Weights of a small mixture-of-experts language model, trained from scratch on English Wikipedia.
Experts: 64 experts in each of 8 layers, 6 picks a token, a shared expert of 384 neurons.
Training: a variant of SOAP for the experts, 351M tokens.
Below are experts of layer 5 (counted from 0) of a mixture-of-experts language model. Rows are named router (the router's row for the expert), down (a neuron's output weights, with its number) and show model dimensions 0-255. Each number is 128 + 24 x the weight over its row's rms, rounded and kept within 0 to 255. Numbers have three digits each.
Before each expert's rows: "comes before" lists some tokens at least twice as common just after its tokens as in all text. This comes from a sample of Wikipedia text that the model never trained on. Tokens count by the router's weight.

# expert 6
comes before: " ", "0", "1", "2", " /", "3"
router:060121129118166142170140121103109119125100131135134130109082155160104127114115150122162101109120133137067134120142145096104119129137101122141146139108084074163161128161128120160124135142133105167137108110121163142130119126106132086147121125075107141125074097119132117082129074187116142123166163090115112109161143146121126138129108126107159126111108116153130162105124146091165098113118129112152093070122138119128166092119107165114110092122132132131131156117102129093144112122143101177103106097152099137107179146163136128118113081148139117119139091127107138157135110152144122123132141139132144132117130128124096106106129140144157133149124127172124134154112117102116123132110171079124168141127127171143123126165126173063102114108113149145120122149135172127144146085191079
down0:132116134095105129126136120132145148155088154119126115092095138148128104089146133132086151091145106133175143129081139157121169135145130113133177173087129129094101165145129140126175128130131132122116179101084115157135144108142121114142093130110115105107124165116107126098163103104140133168145105121107130143151152123099118129123120148096157089111081171107128119107160160115144123123158105122099163137199109149083138129092113133099099136121156089143123120105098138085140165090077132155116082136116112125078133114125129105112157129126094118129090082146173159150115125134168144129123097107151177147128130133136149124097104145113156155112104164150099112098120165122119155144137123132129134130115137138122143108108128101128167155131044149115138121147078126106122161114141153
down1:151143126105127114139139112135174162154127147136150139107139141105111154114151129129150105122107139066118144121150158108114183124086113137118134100139150134131091167116164122117134102150125154078140114097128151122158127141169157129090155120128101150162133115141220169140161120126149153188108145169083121098128141149118124173135126096158141188121088148130087118149137145097115105120137167148132115153159179113100093133146148127133131127106113070093109153132098130125139134127143141165145052138125103124133125136166123117157145123125144114115168122130116118147143134121153146139121099097118169152145113114078163095119134113090124158143147097151102108132120157129130142130126151151138157159139120154129128126094135107149177114122117094137108173141173154138155085124144144
down2:130125133133113090134143137132192106151095135135113161109132123123155087115129126094142138158142144057136097130125110111086120142152086147111119114123130107111119108129148118102128116111140125112163143155113114121145126104086122204101153147132111095125107184110123134113147106175129110143107114136143096127138094141110202112142137141113106102114148124091110132136142119134167152139098121155083116122147119163131100120179138153179165126136089090146149116132144106106104121170129116104120140113156154115131103135129148111152101168134134099146104153132144125115151126105091137159124092149118111115131108154141140133096107131107112131101127131099139130067116079088145143062111097116150165112146115102085103159111066101087109116129104108162143124140104119157153101166102155
down3:156117112097121150132122157150159120133178119130109147139110111122083114137143156112116114170127134124084141091103145114102117164155143170133117121086124107113157127102101106100109147181135113132122113121142148131122125108129070139145117091120129106085145169103131142114148137148149079165146170114107138173107124109127081095153137150099129121153143132100146092115131089162123121129164070080133104124137137135148123101140140106104146140075152159113218113127169126103139139134122094107139141156139135140125172108102147161124080132114144124133073143110123156139111135149129117149129139089104100132132131090132102116092107152135149168125144164111085123112161110167142102133122133168119150152092122163171142072131150104147147148143172161136131103139115129094142114120108139
down4:135081128119133106152129103136138130106161110126129114084078128128123117140119147146137113135102171129166141174134146129145125079107116096099133140143090165068137177120077118156145138124141105106116104148129109121094188134119123121117167134102131141139099109141065137145074149109154126124179132139158093098175115133139142114153157108170124061170134115120122084124119153154111117166136172126136106105141074161143126124135148080128111132065120118136111150123128118158132146139170121134122133150180161129095096110140089106105159097125093141137131123117133155119139139170159152105116127124124154119176125111128152108116096124149116102165099161153095093140112135144117142104147129100128114103131119148168134107102143123126122096155147155125137150174126160087130111121117132
down5:160121147152106141123127071126159165128119124145143111086137131112095112117106154075147140162142096120116100141147117116086144164148113154134106128110127064112209082115100171129127128127160146177085154168107107084110151121154130092164159120135125146139154095136138127105125117164124167131147144086141125138152160110119122086119131093136155095090094077158108141107132149146140096115135125102138135160131136148134122112163135095138134135160127131136171096125139136109162136121152142159108117182141135125121143115136142127075108118159150142149143097149109163127137110161133139140155107120153123153116150127112096126129141150142136121099090097116127122088171142097151159165127114166151107162131146091161180125111117132076145111119140186137165104119158152136128124122138129
down6:108145128078186093157161145150120121133157133155107132141120131133128094121123163139172116145131138143111089099110139106104104124122108127154108084170104131103119162175166127086137121131099116131122089128108141119169157103092155154136131140155115078175093143173099068067148158166109131118154109139132100121116082142184094144143146086119114170147137124125114122129100110120114108108134124108109103168144151121096139138137144113093140136123146111099109141137134121106102152141113134156111141132105144130128129148131111159121115136174108135073134128136153121097136090151142156134144126136165147100127101153134159113152200122120125122144127087181098114151146122116094139085097110113102186139131119130100152125142094155128151124145098109141113105143095149163135152169154146

# expert 33
comes before: " |", "0", ";", "3", "4", "5"
router:107106128076153121135150177109124158094123143178134100106119128140102143117168151156127150112126096093141103114099131118137133102096089146139137156102106100142120166104183146146153139126160139121135110104146136136146153128100135107126123116116138129140125125105101106112138099148107132155144081146116134142124147152133130159128148153134120125128144091128146146081133093173100089088126146093176101086104144119103137149094105175091102079123153116118136160159084195138134131069085090157129090080130065115100169139170114109139152113129137118143134136138121134094147138091130140099128126116122172153139144121138117117134144157148130135139091157153098142131135124114100120139135113165082163136163121192127123176128132140072109097127112110126143114137143129110094150110120115
down0:125141114171148097159128112137124153137124122179163105158123177172103156115134113088094112153116116143145136123134059109104165130147096154144154131134090069060142153144113133130127116065111130118109136104121106142176129106110123085110094129112155089134112144110136156125130096128135109126091142123109131168094122127115109122138106129136084102146103146139152104122141149105171142164169141090107183162142098146106120129173158128126154094138118096141161116140125146110085117127087152119106097117107148088105132128128091087133123144122130103109087126125137126156122092100164119161107140122147149128169107119115165152164161141118117117117166133119154084099121168080110110159121139110142143136124134132128083107141127125150123091124099139142135100121144154147129162110130177
down1:111136157092096114155109151100099129137141127126158147148118163156135091133132177162116152090139189107134115129104161124170163128111131108078094191112154132101109157105109133161154142127139156089111097159116125158107144135152135155129159133119134118156126133163145143165122103087128107122128157129149150106139140117098120076186136121162143162143093179148119106145135129073149123104128139120133085118082100125118113128168113117122095086109165178162163162093144146124113114113131093106097121109153093116144123110146152142126144106108109162116160160145107125151111115117122115133129164111135132154134167135172160154166116114099117107115110140152115113103101117134142137138133135149125124132133135095116084143104125063104112135171094160113110149133093170155109155104133131
down2:157170137113113186126066129128116120189121202074125113137136090116142109114124109165114104103131125175117102128158133117141175140129125103123131128108145092075132145124124124128154090157072144106159115117124118108119112179174093114131123113136134099148178112128045125116114183115118126077139120128128128095098105120105127127117132130126116114149095164117104159112126105139137114114139142142075139149148128154121153151099118084191145099126125142136089075141127147172133125128134134150158146127140150111136121104141161094134138136122121127139123122151146117100145119060149120092112147133126121109121128125145113140131117127104147135137148148108135098106126155177145122177147115128113099139126159164173097101121140093127131107156121125082115118133110137142149131133093164
down3:125102146153092120129131126086157151137178121154140132143119148121122127138097127157154085105133150096156131146120140110104162171132138118117137150118095130107096083089101117125092138124135175133080121141131132136139136167125129119125135132172132167136121146198081121132160081098147155157075120093121139116151165141108122129089102184104126152133129123144125132179117097119109126101134130142130177117169143125125110090135158126097151138131081102117116075141123146145105104146127105114117138141162101085140122095099135155153106139131122081117123064174146118154110124153134138118143127135118131123093150117140132149098103123130127152151083116130163141090085129067141151142111108161120115108072118135127151067150149130122130102136128145118135191118122131119138165159138107
down4:128088134131125163090115084126089096093145095121121135139124108159124178150116113132115099124123158176126104176155104143118149178149129135152172116102123148124176138133125130179152136123099128155127126143120153156125147099113128121147138089117160117147141128149152110138116143100134097114111125150154140168126111161104103081150122129126128129143138160174078126119139112116136150072127079134144139177079163102131121131132134109165130126145152174084097129155121164154114105166102137136104108152130118088170140074139086136140121112110179111112153160102108126162158141131111136119130140125094108141086086077135148139166100142118098156145138114094125115111111124144125115126112114119142132134098157132102096131156194137170114160109142114125142132142075104131151100104138096
down5:105098130095127106147126151145124147109123146143154127120089145132147145095140133128143119094093098145109138154084149108148147135111131137174113089190130176137130124143119102148162110089149120132166167145094129118118148096112158125107098123144110087111159143135162166139146129133123098102134098160058112121151148086133157170162115146147148125142111135197128112090089140115118121140108154147158131118139083120113160138153085139133114148136106113138065117113122135129150121134086127128163104123095145149126119137176126105135113170053132101153148164143108110133110136101119152144141107088095104137131152129155115160131132126103095115138165134145144117115097134109122115108179143100122159099140117098091133147180098112176113138083107137151128131135110157147147087123118102
down6:113161108176102134122156144146124121122116086127134137127188190139128110147127159083121097095144130119149131149122116124142125146117163100130115136109119064150108100159090153167165116133116159124153110150127145134156122112107208156127112097070161121119134141149104120097129128100121177127111125142152109155163145110104115129118075098145181164106151130118130090116132121127121089149088107109125112127070109103125120136180128134132121104162088141142159136133091162172083124141106126137135162159142145101117122102108122106165118151135148148135119169099113164147134123107147122097134109101113147160144094137129114122078109077127136113130125152117108090097102162161156116126129171098125127131129113100173148121127153155078115112137125130091142130113128116152152152105119133

# expert 24
comes before: "\n", " ", "-", " Party", " Title", "|"
router:104094127114114173136141147136116134099161157133156112088080131172130155121116110137170105106132088093175078158135128137137125161152150150148126181087114124111137171127130126101104170135104111135125065121115093118177126157098131133102081128141169090151145118150130143113145110106109141152142117145135131127108114158092146169168137093135171157107137112120141116119141172157117134145124126154152111139123132135129126133139119145124149135137149163131158129157131111110101122112166120158147134142117098120140179162130094123119112154120168161134162106111111138111127130108105120118102126102113127109139138116168124142165110134121116183119124090109121140132158117115160132132122133163136068191150149048095088137097157109087114145089155116099131134090123104112092098140147104
down1:148160132127127132119099118162143131151169173060140134169136121128082165126134134141147131136113089185103137133168088142161139111139122131140134136145139141124133102147117122172105123160115148112122088120161131089139086221153133107141087172124127113088137163105081129129130142116114152170095139142109120087121118127080125137090126119138140137159086147149161146155123122125114136150091087131095115127159101131155139123134160148128122113166100126133080131109119129132085139120186142112084134119101105147164131137133135118150121139109153123170113157133122147154118136175154109142170163129115118070124156137083134109156104118123156131138126112131149102154103116124100115126096113156071137155092129125126120138093156156096092132137153127146122093088112160115106128126128106
down2:095136177125136179138101121161156134102115127124079158112115142130117130171191141162119112122116105167132080128162113133097166142115122157103161131121137104116116106135142159140128150128120132115117079128072147117112116132154069162089166101142148120123129121132155146103141090144136149132115107144159173159119058077163151126159127093122103138110116120127126129126096114145140130140124138136133123119165105159079140110117141113149132167160132157140111142128162166099113094145138105098098172114131114122131160128124114117091157135127140174112170144118121091155115169130120114078135135104121099131148125120133135136154166109110145113130133134119145111100105121113092116119119106103131122160077126148208115122155130118128125184112167094166091144141105117097113110114128090
down3:106119119153125115141136123137161168162191166118112140134139126148139129117119149174138086105116141115085106143126144122158151167147131105160132117145135124152103111102107151104168162166145103108133131084091120111163127108077097076121123145108108109054093077136182188105154094157114106127123085123103110106114099118096156167119127087130139120129114101106135165136128119115131153082109122169137149115167142128151106115129105135147140124135128119126096130117130120121123107142119159110128116102150098137118140145058125135141125095173105083142120151117120087137101146118156096130160161152114143152118137131123094142096166139164156118098119166133109142134132135129123126124119139120123162114119119185128131115133084183083122169148140125115111082105121109165122152140154125
down4:099167126122113143115117114131124151132092159160130130085077129132134147125136129124149141091109095137129122108141111114139128145111086108140094121144091131137179123131161110144150114095088126101123117107162137145166136152139101094115149144136104104156139111158099103099144118142102145162140094116117139132078116144160153104130109145165091084139133159128093113100115130134112174106131124157119178142110101170152183172103123141142168112160165123128098118134161116162148138133092097149099114141115104142143145134146138172120130135116103088091151145155140154124119104157124148168148097154154140117139111146105096145150128136128085119148155125099113120167167158135119143100162169149190087122129110161102152104094111121126146126120145194164132116142088163134163124163169095
down5:119151111117136145133118109190139132151094171108087143116135096128183146159114108112126078063146117118125132089141137161147117129113092121103087150128151121183121120150152142165093109133120102141183150137122173139152149193155109100156133128147099137093126130125083159117162149148144130105131077160146159127122126176115132116084102100153121102135102132138155131155074102157100130129103127127136142090126136144114148128123118132088113145134184125136124131142118108100122136152123092171116124118103126144140121098126106116083118139155125106171158096151128110093155115123089098091190155121163142120163121145127154108133133080167151177154144099128138122123113131136100121127136144086109107143119172144094129124127108116153132109100112089129130131137105136142107091147142129
down6:102120098130106108124128124097110069115110183147094140116141098135088118150154177092096108101111130152136123140128139155131137161122133059115114139103161165175130129127121139119103121106130141102130127126151129130111096126117119105096086147096136095118148106087097137086103105164118141106092123171131156107143096112147163163137135132099078119131154133143144165149091128115116179115160153092153152119154057140143165107091072144103101124140112160152132158191124093116127079115131128146149127111088106094099125093129134096131099161093143112084135120133109153109098159151109150142119142131099108121082139157142107147121143148134104115148144114102160127135137089109091126158132142135121137138107164121099129133170123086139135119170161129122119141130135103152134140132137142
down7:121113107136098115124128142140170160136113108084103111125158153141148139125095156127064118136144126118111110125115158144067117088106127131145153135171157125122092126138129072096105155131146139135133115140103157140140139117145129119129174125119139120148107115140128161165095130128139155097118106109126129189121100158119178111080093146158135164108117118121120131085138148164160086130131104089171106144095181104116139115104130145141127137113163158106131167091124114123102102081090143177090165118150104145149143118153139147142095142135109099151122118105139147137163131135149142149162159114083144130171147145122145120096104165120133074114109128133173101119140120185112115146160159092123113139125133124172139125161086110158129115149068144123133147138125105159149123140142086